Experts of a small language model.
Size: 19 layers, width 128.
Training: 240M tokens, 7322 steps.
Below are experts of layer 4 (counted from 0) of a mixture-of-experts language model. Rows are named gate (a neuron's input weights, with its number), up (a neuron's input weights, with its number), down (a neuron's output weights, with its number) and show model dimensions 0-63. Each number is 500 + 25 x the weight over its row's rms, rounded and kept within 0 to 999. Numbers have three digits each.
Before each expert's rows: a language model's description of what the expert responds to; "raises" lists some tokens whose logits its average output raises strongly, later layers aside. This comes from a sample of Wikipedia text that the model never trained on.

# expert 47
Description: Nationality and country adjectives after the or a, such as Japanese, American, British, Italian, plus his, first and Best.
raises: "]", " evidence", " information", " other", " details"
gate0:495483519467533533488487493464529515481514443514471454507504496532506485511505518499522509514461534483465473498503494497478511480518461455553502485474510503521489449498522484546494531487497502
up0:518477530518475491502513493483494495512499502510486497535470494519508516491472527481485547478513535498486464470490507482476464504519535499537524479483490528525490438486518507517488452506504523
down0:493555491450531527502486483538504504468492488494548503518471527477515437462476484498503482486508501470485508524532474490496507493443477476499481509457489494526487481499497504492481471484486522
gate1:490482481456566485525487476554464488560476488456474498492489485488512503499491491532503478484513499494557483482497440500496504490500564472452482480468468498502491546525529487491479497516493536
up1:494505504464568491518449525551493520528512520479500477496486505468545476489492508552491467491512533468558476482475454469484515474505562479475457485486462516481495538535527472487503484534488522
down1:536490527434473528436463544468489519464495495498527500512496505468495510495452518521470488534483489490495514457477524494513423509521482523503543484530506490516515480524510519505534458543527518
gate2:525522514458526503509446517538492510520503505458456465480505522524533507499483502532512470501498508513572500508462526461463493462497524503498474492487505498488505482485480483465477488523482468
up2:477478505550516520499524476469518486532518486522504505545502492515441498526493493480480530480471504513478467512547511478554457492445463482490530452529462502516473506515500486521489480514460550
down2:505550527454483492474486475473508511500477484502515497516516516529480489512515534528489513490510505505499523519498453517496535453449501480499485509510483487483501488445489541491536540515523505
gate3:482466504529498477518498465541539508503553529520483473510492498443483516496517451553533509503503480495523502507497506499492511526485505501530534534468489503497490490498521527462510497470506498
up3:508454477492506487503511463477562536471532521493520495490498489481487509509530490538506503521461501483485498518497465515487529521494504482477525531486502462527489493521499492487520579483465489
down3:446490478495555527549512475488514496545507530558512496495498493485504544500500474499471515481472493492500500479468466505497486525483533469549520451514511508523483484476466501502518497510507518
gate4:532491486479557501489531518516469470512473479459546503465484520489517533509499513518460510467518529506517488492464507481510487494519525547499477494498476520516515467506439470487504519464505483
up4:485503511494449468499500490502492496513514520528485504551528513522504483506482467484522501496482492467518551496535462524500505548453475477513508457494516522511490579502538521491505494542498534
down4:510475500530534498554537457526496521548445499473497490470529496496494529534534496428474478513508480503516509487457483506516493497490528465498520502489539525512497506485512515506471505456484493
gate5:520504483479546512504482544546520492477486484462503511460496499459525505515463483543484458502497489478565490502480477445468473455524525518487481483464473491498499527516512480486527492525494533
up5:518510494469532515500482564544499490473501505468504498459500500460517511507464507533494483499500489474562480483482472434448466451516511533473470480470479505484505520524498486493518485536490533
down5:532515480459476559465456529530508502499516479466494497514487503501506471443499535520465470519518480524470536483504527491489463515477499506512514527493506489508551484529519492531522454509489506
gate6:475468489526488480475479524478499478513549483472498513515493489563475469490556450512501530505476474483484504500527500479461508455466491502478512488517525501506491516556498507501503536537510489
up6:509498514553492530486503507499477477579553524525497480527478481535493485479529476503475525517517465520466497484529570506505509506472511498512536494514508527474498488473490506533478498472496476
down6:519488495449490505489488544522501521523527474481521547494515443497533509491506537489487529527523491521466510483478477532465458506516502522490461540507474482481497503510510510547502484527498521
gate7:509459500513517449493504481463515539515521500448529465479491520490509500491496492524529488511478484510485519499488499509452480498535459472474470539499495503540495476535457500486526508504521483
up7:520455491499512455521496488476572524522522523451538518466502526499481487515496514510521501502493469533500557492487495526483467540496478462473495514519498529527490499544485514463529490555499484
down7:511476458480555521489455529477473474475516472489527472525498521491526479483526519500464447464432522522503503506508520497553507498519465460481489515542514470496500506534506488456503500531538494
gate8:509500475487493494521476521433545452508521514494507459449527518514474509469496507497534518514496517522493509501522518491485466501530515491476508532537510474493484529519485512496504508479469511
up8:492512527537535514528523503530487461503498427512457485533493488517503501485492487521488463489516525455502481454537451485505501519505479516493504502506486540476516471481472484527451521472499479
down8:462503495478453461518551507497526480519522477557477478516494499469485521550480495483529500516483479484507507500522505500502497497533530499482516496549494512494512537474513498513464530484486521
gate9:487502487498468473501483488511489492491474511498514511483493479496460498519558535520522518526465455452466491559500482534498538469472455511515507529508529489523483541491510476460504553526507492
up9:505497511494481470462485484524448504477457507518517529521492538488516491510489527504422509518476515440491464504493465525501503512544482531481502517470539501500527496488461469512497500539504458
down9:525522484479519501472479521495431528490486486491494489491525491474475482485467480515539499502499468484493515470487470496480479507518520544487487501484508464508482493464492480525505478506517449

# expert 8
Description: Sentence-ending periods, "and", "but", relative pronouns which, whom, that, and him, he in narrative biographies and plot text.
raises: "por", "ality", "ending", "ila"
gate0:526502505535487517499486491471521483503495490505513521543469490516501531495480514534471528472474507527522485514516500445486470516555506506538523520543532485476478478487508509483506495459476528
up0:537540489488481496477477456517533520479553508510511483545503557485517505475500516514523503519503497523490475533459488542513504501492395505517476463467452547491513498480505481471482528518475447
down0:508510472511550501521507447543519481460527425498502525501504520456512508532494491474525494464463518494503488509478478482513493494497539500518491535530524492503504526500473483484545539488495495
gate1:457493483432529529473473503485461528477528482474481503469500465484545491498520534509494492500488521493506543503481528490486490539535503530504485508491549485500531482508502489537538560506518515
up1:559500487550496481530515487453514504468488528508481479505444497505426493505462494520514502494505523508511481489501505517533513452497496472516521492519435495543462508512476457513464467522529501
down1:440494495496521470542468501526485514559521500478517544516491499478489511497532416506532522494497517457552495545517491490476494472491509470529524479465486526499502487507492511451498495521506517
gate2:510490507451506487470508532461489480522498463506471503469512538484550471519514542508503507542443473490505493503502579449486484496506509510501541480510518508485497503538525525511543480468501469
up2:517508493508483496503533513538480508496498506521522478495539467512489517503510512494487471477532540498502518541494469524497524521526474509517495535452515521499469457512529540484508484478478512
down2:503485517484510481508446459479465522487502460457503535510497510463488539526515520496486501478519555461511540488508527538517497491489521539487525535454501490516505462522487500520520470526521507
gate3:504465517542556471517520473496490500468514531518519530501504508507468470474526510526499524469478522511527475523490507495493506503537557500510515486513502488454474512484483500487493463545527494
up3:544532520529463467476503478522504520469447476515538476509498532559547516531470525470442527475496522512484475454533485505495511483515453499531501499495452521524529468495462513494511502515483494
down3:538510501534468506451524511443511508521504474453491448495496492476468476498495533453523475565470502516528503484519516471481473457535488477507490529514487481512509445502498487485520542494524490
gate4:508517480523529479480466466490509502435529505539536449487548510522500497496478466527504451484517526508536503525486497510536496510466479553508501475491497491529506501504471490500469525507483525
up4:475486468504512476490524521511538512477503518525487539461473480530490494476563523505520488502533495491478520458462468500495515512430555566512501506497471524503531502491502505460518496506494510
down4:462463513494505529536483452459476493488477489470510530469487475551484499508521468498524511451484475501494498495486487448522507478501490500493509491477486482519528519533521470487532454519482434
gate5:526476487517477488506480495523498474517476509501534536447521544496471527497523495452530494503575501486498489515495496518488486487495550539523533513526436540535506522527492511496522483507501489
up5:511535481527460541458526531494508531502474526520527443488500462534540505515488465494481499504494507497501544489459484501519510539506475519482503565490483518492457490460512508460504520495481471
down5:466466497466512463541505467494486493529507520483507509493500481487536502472559506520492485465454516481490504534504478470480515519503505517512527463497479474486573534472505573493532510529489517
gate6:488524513515535527437468508531492513498501534521508466503488511489512492484517518464468516488507476529525497502492555473531483465504528519523554492454487469485507529520485474482532515518484468
up6:476465511525503493528504489537506521486512520499499479471524494493530532472580507513520460481502511483491473498474513466499524480464492485507471460472517596481469486533472498524479510499482517
down6:514532502509483535515519502494534511490485505512469546500504504446497462499502500483483437529526523453509509485503492485534495506471501500531524482503463494500514505482538469481494508545484532
gate7:480488493527479453487537509499537531448492488511540538494504493484473553517521498523561462519498481508518504513486497485460521527462472473484537468509542520531498466562448526516501493491468558
up7:511503509527505489455499491467554518493496478484506468499501462506512519523506426522533486510455516519509494490510496516496516482502537481525545535485514531494526515514522501525490522482484516
down7:470496508479530512467517505480520534505484473452536511512463501504502497481493533479487505455512479500465496454528493510522486478490530464526494487512536543515469502468518505507532530500496443
gate8:527488491554482467568517507504515498482475545544506443522518466538496517499502499482467524480470503531490507513500479509501478517475497543503514493523544511508498455469474508475481552495502532
up8:527503510488445525479486524492433495488458485504508480479481468514529503502503477494505450515512501510500514486509536516464471524456518498505507541506525480505449445527500464565534523495497491
down8:520490518535521533498523479496455527493481518509507570531502532508493498461494506499538488490500470529495501517497502493505539509496512485492499477493552496480521555498512501471487532521524477
gate9:527468488544510487468510511487514498516522508472506502524478503505468531487485538513529495490453493497537450502462532513470485522532478451513505491451481544484518503535508500469460479482495487
up9:501511500487506531496507514480480467480566451526478457443520475481524518518481496522450495518537504466499498494541503509519482492496484520511471509462507503474515529496480519521500508462468448
down9:508484517477526498469445488454505509524436476471514500518509528523479504460476491500530457543485494502487538523498533500525496490472474467502515491451530509499517477486478511478527496451491521

# expert 19
Description: Line breaks between paragraphs and table rows, heading markers ==, and time nouns like years, decades, century in "98 years ago".
raises: " ", "\n", " and", " next", " while"
gate0:504492478477471529464496499488509508544488513502517470521516526510486463494493525500536471504473492511490496511442476488496488507491505503502488450516489488495512452431535463486434491500481551
up0:443488494478504474502460503469503524529486462494507504511504494462529513544551493471497510488516472524468467511493501508442492476485509503512484495488535490532518507528488493520543499519463541
down0:547481508509521524519505519489456478505508519518552474566527527517501552484529538515465487492531557541515476512495518513486496522478494486503529458510537517493530527500541509491528509516505471
gate1:477447492515434449525484464508511488469483513465505521513505510518474504497537495440524516493510494520513566512522519489486462531469522489483469512516522461537489480528500532495524521505480539
up1:496519488488520493440504553489532503493485482513499490480491517472511493482492523493480501496486530484518492544503516515490566478504503483517515453504518455481506565480499491515491503481503488
down1:483531506510511488531524536554537488505535486524505491514463514511469452499509538551485522475547501488468499529515503525497511512515515479480484509491459504506482505528532487487484550488487516
gate2:511471519487474499536514444513512471475503504486508542489519454498466502530472481515511481505468519506462510495508483469502456480523517515461535504469507491522500457498448474496528506545486562
up2:511503501503469475482518478507506502531524480514459484465519455489491508450502499516505478491463531507505487478480518496530544495548509509469512475450481465466451514482474571522495545457531498
down2:536548484492464445480571482537503484468481493473462480522498492536506526478546479474492473515518497513484535471467526550518459507521504511520506508476479530466470547499474545510483508486491466
gate3:536466462476506485531521477458509468547507529508505482472519435489505506524471502495455529523506488511485514496497475526507411517500557511455519492516503522523538498494514496519462500501487496
up3:468481476501482527529502509480519507460482500448472540502524463478508519457497529515510490513517505491510509504533518486521482505446522504511505529503532487508477501534483519507504549523472493
down3:533469505494507504475507532475470473493495539474452507486528520554501508516455479490557469508496504512509524489480519470540504479483540515525478502524450497493490519486480514531473469496503456
gate4:496456524496510491512522463461516472522459499500497546519516495461486496457489503469469560482521503503518497500515445511518498542458470498417499509505547491547514490517473503479510512540503531
up4:444501472488537447471483448463459470500520515517501505531499542456455502467513455502515472508506496502479511464496497559507456496476503508492530461482508525534510506487523492504494481512532494
down4:499516536527522513483505510520485507488512526535525560501501515445488496465496490506507459452552489487517513518510477500499516502477464474526539542512507488453512516509446493512477511531526503
gate5:523526485532470511488482527489496485500475480512498545493479433486494482497471475478555490498472455500522479497492507517530566541519474481485495506486510471493446533511492521493484521466513497
up5:471486513511508468488504483507534517524495521507485451524547549502494508462530524519461524479524503504499469496488473492508501523500482504520491444519488535516507469561516490530523504505488519
down5:492513501536496534490499540480489483531531484510526466491487484450528530469473564528540476498535519503481508497510546465530504507504547495469518494484489516512480508516500486466503525451512545
gate6:505450494488492502501527510473503488521478534496498509529513553505509503539526503479487506495508464504507506524518496477501494480489444497470500475492498447524431481523501483511525454538483532
up6:510546489536487489500518495457514443477511470475484510478498537513478469433484466491521471496483508502501473490502492475457543494526522535526549502509460514468485570527488520492446508498539461
down6:506477487516474550480548466515472474482526515467478508484521481507519492434464489489485507480490485466516500505479534504479480469511515520449528481513460527485513506525510522549517546480543496
gate7:496492494507504511503530518480486505469496521516533526481525497529507456523472502559475542500519502524499503509492509488513460495486486497471515540545489497506500560473512498472488499469517502
up7:530521522530484564548538491524510468443485519522486524488497474494550510504469482522542511508523503494501486527496471502499493487501476510494494480521495508468553507478462467484455507504490505
down7:491494485548518487482473481472518519506495489526544480515503511518489478508448582505483548497522530524502488515515482465502502477509500527497492469506521514516510507483503540489493518476534522
gate8:495448473512506522492510505496500480496504497489524510524504520502542513474551501497525450477497491482461552552478512485482553569502490483542466454451478502519527473512492502477508518462526510
up8:525504504498477459521501534470487486507488538532534443477497470481525505483480510482568483485530477495556444510490539503489512488499522524463531518488515494487488510492529546540511533491491497
down8:537466489470471463496503501461494516515486502466504471528515484522506511470493508529484490477523539494475525508494443504522477514499497541542476471559491511509470522552517481524470530558489452
gate9:515516504521506534525483482556511484481480537497489501506504545512492498503471529495534513504524499502492506560521468539456481475477482528518487508491518508533513464483475521507497515490508488
up9:482492474470455460490541499481521495512477462502501481482521507473475504501537482504459534493500475490471517508512516483490485498473534494510503508528502469519499523542504500495499524520483547
down9:513501499464503517499438520490484480480496464492494516488521503515495504540488530502490472506454479467516488468472487510508441498520524507481495511495462451509496471488518505529491471458533519

# expert 42
Description: Sentence-initial This or it, closing parentheses and brackets, quote marks, heading markers, and word-final pieces like us or use.
raises: "ages", "d", "age", "ette"
gate15:476502512483523483455514478538483484518450529545518516526541456482516496491466552513497514522496504533501496457535472490462510468524474505463514506500515506523507507502561471547504497519516516
up15:549507502508508498520466522484523502494536456483496500498467505534521506497552416499521458509515489465502496516468500516491517523504505504539483511474459521473492465507422549442480497522473477
down15:508485487503497495495483521498495529525478481517497481492462502503501531515500531490509445455549473520482475480522519455504506488513470520479472468477467498488493503537478537520479508507525485
gate16:545509483497485505517491509535490480523500567520523508500517525505481508514483487503494477482538463500486522509546509528481506542533504516511476492471499532515535471498482468522505462476480483
up16:494508475492487466480512464520522542525501539492493534522501493512536481502499485546471478499486487493510488497506513534498522474468491505492488449520479460460460507515500532500495518510496476
down16:496495519493479453494506520550505503493504493524510508503520466436545479494456493495503486482531478530517464482492511530510516507468488474484462470534521478467472513480499527473492489493500473
gate17:517480505447503475520504479516531496532474527515488521531495476496459502525501501511470498533521463512470506477508483475534469450491541494509541548494513508523513557545525482489502560555500537
up17:546520497460488481475510514502487515530473464509468498481507464463476499496508514497507446520534509488498525461493482505478460479508508480499490547469488480475493487513530523501505500485474479
down17:427499513467516509515515534444506546540521469502472534544491518514545497526481516469493505479539499541512526505486478484495533501526481480487521573480547480491528482521484497512499479490480444
gate18:526494489526475504475492517479521520512479511474493475500516544501499514515501530527504486509527502501482499527508494518531549463504519492530482569502481479501487492482496587489549506464468507
up18:483518503486518513520499510494492475494497485555495560490482477540499496493493516516504514493498533515508483457509528482507491526475451473493499498480523544476501469512470454527493488485521520
down18:518497519529485511486456534490470492516498462480467475509523528490490491491507533543474510510514454514489479498509487465532498443500501563496481527528504505477450475509475560481547457450530517
gate19:498512517570532493494487518500525490461472492462490476552431505487480530461466507507534518510502512510493520497500513483449520529512495527483479486451478525479496436476498524451470483534515529
up19:477487481515512489485477518527513477488489486522503523481549508504501520471509496491533545493527504485514507545462514514426540516485543546526480470464487499525531498500448452484502520508546499
down19:524490497487523546479477553527503502444508500499462539496515539479516486498493499521444497482480525502520512504484502569481459537473498488482551516506513499488450472504540477482471458452512489
gate20:505466494486503485513513443505538479514467508530467500462466506489473463511511493530546518518510437470460528496537470491500459488484488538496511510520492496508509490522535515485519505533473498
up20:529504486542496534526493519529480522497556518447504470509502507518519505468489567489502480472512534549496478540499500492498495510494462473522558513495458543474476460541468529496499488522502496
down20:513484487550492500510465505491453515527491481465492476470491452492486478481491514580528490522507498494488504528494442494452435522568519455478483488486500491528472483511528512531521501479476530
gate21:462459461497519514520544481528567537501438501459503508478451535487512531543498518549503509462494489513484546494474515499479534482514495487499517504504488478519508499524529502562518501520508493
up21:500506484490552513521501478494528511506526487464463526473495486473471497510495505558539506525520517480490475526519495495489519472515479472532505535489507478462494545520523513474467477490447515
down21:463506499518498523469522503507548449494500532529528532524489522502510465470483501474494512480534497507500495512493536479515492493490512496519526494458503520517485511509507461454439539523494522
gate22:517508509487474501531516499458455520498488510491490457504480490482485495477481535499484477474484490499521495452534492511528494510537526491512503540586499516496546493546483460525496508559466515
up22:506555500522514512508506503489510558492451496466489483476484482469478536438480499496526469467500515536532505469505482480479534561531510506476506528520475470481498445524477570480471514495482553
down22:502495499493509509482514525473470497518490480482525524499522486459495520506492493508471473515484457491538492498503500490490531534515468475423519533449543462472521513515464558506486496483504460
gate23:520537490491491510483488471514539509516514491507479482464478508515473461481476525527528516529541489475457492537444494500445549506513491534506466561449482496465445473542508523526522525474481466
up23:476515532485526516507459496506473489516521502484460524469531529535492515481517504496505560524518497486497509479489466506520479460494533485463498494517514520511506509473509474489474494531464519
down23:472477494440504515526466489524447466504546480460472473484507516528515498498484554512502530509512496494501479501483470472538513466475533518468516529503503497531499521527458529502546493480492500
gate24:506534492491515464525492506491499509487495462489499457504460514480467499487506493523543460512520499479524501515511462532466504561531493491502496494481480493497513488495489429479491533494458525
up24:497511489498526468499471504459535491482527473496474473478485490481465499492487447481551485514520501496492533540493477496481486559501530481482463503488455493501512481481484510517484532508457521
down24:475522518485472530494512481482453471539488478546454512483525509503519539530522528475503535501502472506483504504466479512490473494471481487479484493510531461517540459491491536570509494483425464

# expert 12
Description: "the" and direction or descriptive words (Northern, Red, High, New) before names, plus geography infobox fields like Water, Total.
raises: " drama", " directed", " performed"
gate0:508485486489516496513517460510448485497470526472518503490473512500488485504510503498455519529523498528490485497489508543514440455503514498496470480488524537513552576438501442473521489491517473
up0:530496519468473501521478522493531524510509517530457534480514482535499571499502500481559509499510491461513503517522489488523494521481467517511456477476492509514515504529474469517441528530496483
down0:475504501547470540500530510471493480526477514444497487483519519507478478455525445493474500487467525519522503503547502554511457486493502549515505518493495486470468527491545480502544503552484476
gate1:504501508475474532494483490499486486466524502557461473530498520507471460511550496494502458470538482465498510503509496484524458487521455519476485529475485508488499472500500557496476563486518529
up1:499486542487495546493487522525503541490526514535482493544505477514487457504520518499492493489517489501496509489492478488526484499496469538511517508490517506525503448476502535480438524484514551
down1:491531506513494493461525525535509509493520491521454486548497453475503491521503472544508479520529519493517510492474498499523511505517426531533473509500495519536502503480528546500473502496517510
gate2:480505497459486490490487528474535530512447467487503491528508550525455470500522523519522479489492500521449526520502508512537502477503498476483519490452521480527466529493541498521518474536471462
up2:485525498464505479508535482473504517496522489465486504511489472480499478489516459480509495490519533529471538496472527512523533524500508492530482496492461536489505483447482556479480465482484491
down2:502475510478505516469530517487578519502491522532505548500507509504483482507485433499454507493514496503522493479486503453499478514499493482460512463496537514478458512454519582486507509554495511
gate3:482490496485483502529509509529536520511479522495466520509456557484471520497485463496512493473514500498518488505529525492475549530481488532489548524485514461498472498465542517507491471555521517
up3:512486472540518507544529473505554501529493509509494518502475475505515529509513486482484550496469480517497523500488496477545500504528486492522460536511479516495510460476515488468514500505508548
down3:532459511558505504475467470495489536489521492463536536524492507489537505473566540472467491524474492538490519513530485538497527435499529510476506458508528477532463496528472480479543505495545500
gate4:556515494521490477491448482501510527507516511475556503517475468493512499504486511512451500533509513516503482488432528527500481495547506520486497498492481513457500476461539482480535523468507523
up4:523501499496516530489526467472522550490524495454477505527527529529497511442525512519493484445464488500539469507516518523532494507491506473521514518472542509472453504484485528470521487472488497
down4:457557479552497480516533536491520471478506441501448487520492506495521505497515455512516445499418490444489482517493524511466498521526474490466525524494494474467506514533471508544465474529492545
gate5:500487483530513500522550508527529522507478517491504455507518515531519554524460535478469465507464481515553485469460494473471513475522476474474497480519489462496503480490424463494578479522495478
up5:479514500497494518482512498516492514477528494476494517519483489462535508493511528492494454452560518491505521517481512505512476500451510498477494499494497527486503526511508499503472514466503561
down5:470544504452470509462512514518488493468542545529524488477491537483504523478505453477494512522476494508484472493492477508512476524461465512482525518518463457481522495471483501532520519553504478
gate6:458524502505482509537544478501539475510482496539456506498498489508451523512470461472534514518538505510545474473520470502530478493526525514526511500524502507502459505495466544521475530497512496
up6:514460522442520480455486458529460488557527499463493479509551497520519492514526503522502546499522511490465528500478505510519527479464498509486505512480492496527500517510545496466521471500490523
down6:495515498491462529502492532449514433477525486531520487544485527535463514486458480493544473497518494545536490477498515462499465486487484522495511529496473500512517509512499540490490479480508487
gate7:502488514522537522500497485465550543489522496443510498494524481506514496514487468547453514486452553526519509454453531494507520501525482497511501494514462533471494524483492478472489510493534472
up7:457495534477486516489493486509504492535470461526458546507521454508525505527485430489496529531456510522466470512509498469555487440506527501483466511475530479487507479519468486507470475538507510
down7:542505506477521513542493500512497497522497557452521460497513520523464523512517528526491513479551455474475507513462518496495489563515526512468491540542506500502499489496494517525505509458504496
gate8:535491473478494502485501515516452497516503452468502479464499453493499464498497474479492472478500528462519508485503521497495525529505526491462532522524489469505471533535499483493573488511478470
up8:518497528543513479517506501521468539511503517520536493488512511536477496510417500514540473483524466472551468481521508482476500531493537473506489500538452493482511505508481501511531468498519522
down8:464531488515523474544525500509544508488466481463486528466505490440488473486490498489503523492466486515487518521506508480493517518464509500531464517532516462474511547471508476488508507523472470
gate9:538485489522491519476518490504534562489505498504508472451506492471491448481510529504498463478503509483544497508437514492490476477508499439501516510518492491471510562534463517494536516499527538
up9:481553509463472472513496530495468440478519452496482538500524513524512527507509486489488535493489506522456511519540500505545539545493537534475452516489512498536459477497510492511459473465478477
down9:471482503444498479527462488521519468503479542541533481461510505495502513522489541523473496500549495504460487519531511465482510511484524443544483504487523507512472481520499513483480483533525520

# expert 2
Description: Line breaks ending a sentence, list item or heading, plus closing brackets and quotes, e.g. ")." "%)" before ==Cast==.
raises: "\n", " |", " and", "—", ","
gate0:418487490480526496461508493514492463549483511534519528469516510505505479518481551493490500515494512507500513493573503506515494472496507500539566466513545545490519592489464491517517484520488518
up0:494490501506506447477499465518525479485483439500473537510516547525522518513530519511459510511509499504517515484500470557468502465498474490539513466482485502522541539453447467512516467486484462
down0:478487510508529525521458531474533468527500477539479506530521517515467510462487563486494534518511498540511497543521485473516524471499547514435496536532555487516524524475520505516483505543492467
gate1:561510503491460490521527516477482537546533566514553478517491497500517468488481515492545502473513497498491515534472511546459497526520496503460463508494501490518480445529535535464463520461495477
up1:514512501523460483535471474533525524515508473474459446458484477504544441507499552463539514518486502512522500538492533481474505529493480515452492512485505469506506452501474565486466501444509455
down1:488498529498481494491540479508535503497495497460456465547519507518458477486531460508497538525515498573474495517472520479503476523506518502502494530499473475490528557505438504525476514518466505
gate2:537522484514467468519529526489536511429473457502499519503506490485493510482486473426497529476498464492512514505504488513459495519539488490472491495505534484496432451522467458485503520519509490
up2:434496501488507527474472433511439493557512506499499470520490480508494500492456539508468480503533519506502484486542508486539533496481524499501471466520499508488578477499505540521496486479549488
down2:499490460495520492459445440470474475489470480560527526475502467479480527473473521499509427526502521463500490503466501457500453478496492544513548509516476485468497551475497524514523513556514497
gate3:486535496496507526565554439482491518465497492433469474487482518511523514491488425499523454500456511498489476469525480498489525505503512491522532488508525494483514480522480501481510476508514477
up3:511485518521491474489560543458463512462474578506509521522464533501501524484512476595477538481489502486488486479483514487495451451490494483523526523514519555508472485513501506486480530484486531
down3:461500499479500492462485499510419466501553490487517514495511506479495491513514532475504528542488493511538517494506475477481486454464509498507544471508539509517495476495538509513494510482488493
gate4:469446511518502489478462471444501485545509542479549492494493490495495453506495478531487510496489530499492481518448488490527509493479498493477530533514506502490490546518543494536510518543516497
up4:479521471503486473430507486547478529457536491501503488509503486440493471490482509497462476499517496515480528484480517500526571519473504502544485512480520455494504478513559472502503471467551499
down4:466464520524471564510504521497512514452516511489491509465524495540499500498471543524491489480512489491512495470479520534503564543497567464497493495507484484472455453472474487503497499481524503
gate5:530517497503475500473478509441524513515471532529481472536500490521511472489444484520505486502487518510524475521460528461504533537525514498473501569499497501505484534510558518492489496482511520
up5:552487514507499466471438479430502528477483504495503467514450517521506492484464499523485418499515513501528481500481537474492516518539508498476492528503488521490518506502475553518496501458507467
down5:489516489457550506441463511526505501506549494502535447479519519484510496528468476511527481503496488528521482467528513518503524517491529501531454502480494467516512498493520515499494514515495548
gate6:547479523500517512445495502531481498528524524544477537559491479503534484517507511525496515495515548500522457491483501451536520501525482500518512499470518517495542499466484530533489491469507513
up6:470522484488481492543477455467468496493523509472507459476488517481471562497464452486458465503494511491522509475515496527465521507498527511470468459534473481498501493544452507508481494515509526
down6:531514489519472482488514507510509490487484487522475544492477478484501527475487497483484540458467464461510474503487436495474477516510473525484497473546536474490481492521453537500517480510478502
gate7:541518487513460513507436508518505523536461534509478485498499490521542501497480520489523495488472446497520489527497512508458498549469486504471522563526490495493475472531572540490505502490519501
up7:503516490490497515522510523550505541546516502480473454497507446486557507522428505448532483485495489505485483513482527502503474568506492480490483514502500484479474457472502539457457529448525499
down7:460475515441509476459498495492518486490480498495462507472492487556478483520517500437523524496508489555495485513509481485524461526469487534458526538529486492502493508474471489480527487536439471
gate8:529477505499458499511503509481558476518479535477501524499492479500491485512564523454441522457514483518549507502482473481447494485508493507503492513492520475510497523505545487482531511512500494
up8:507496526531520516524591532539503512445463513496486502529477498480553459494503470527513530487486534487465490538510513510511499519530491511543483487499502500483471489513468462504483531516495549
down8:500465507530477506496535514498560504530492519481447492511500508576493497496496513510502533467507481499459511512509484473497516488483475488464485533507476479500487480501469509487520509522448559
gate9:525497484531501427487507512508474471543513477530498494515513504495517477478499552541488473496506471490500490476518480491523529462480498516497544455467524518478495510494509518511482528478507502
up9:510548480516497450485466528534487494523497476534483534515527491477526476497502526541469514480490497520492503484490527523554523468519477507522522483495515505493532476486531452512502565486530485
down9:498488517477521499536519530574508487519477504472485517531480534502499462528519532529512545554502514514518503526527502473531478498513483489500515503418495519542524489481545526488479479497502502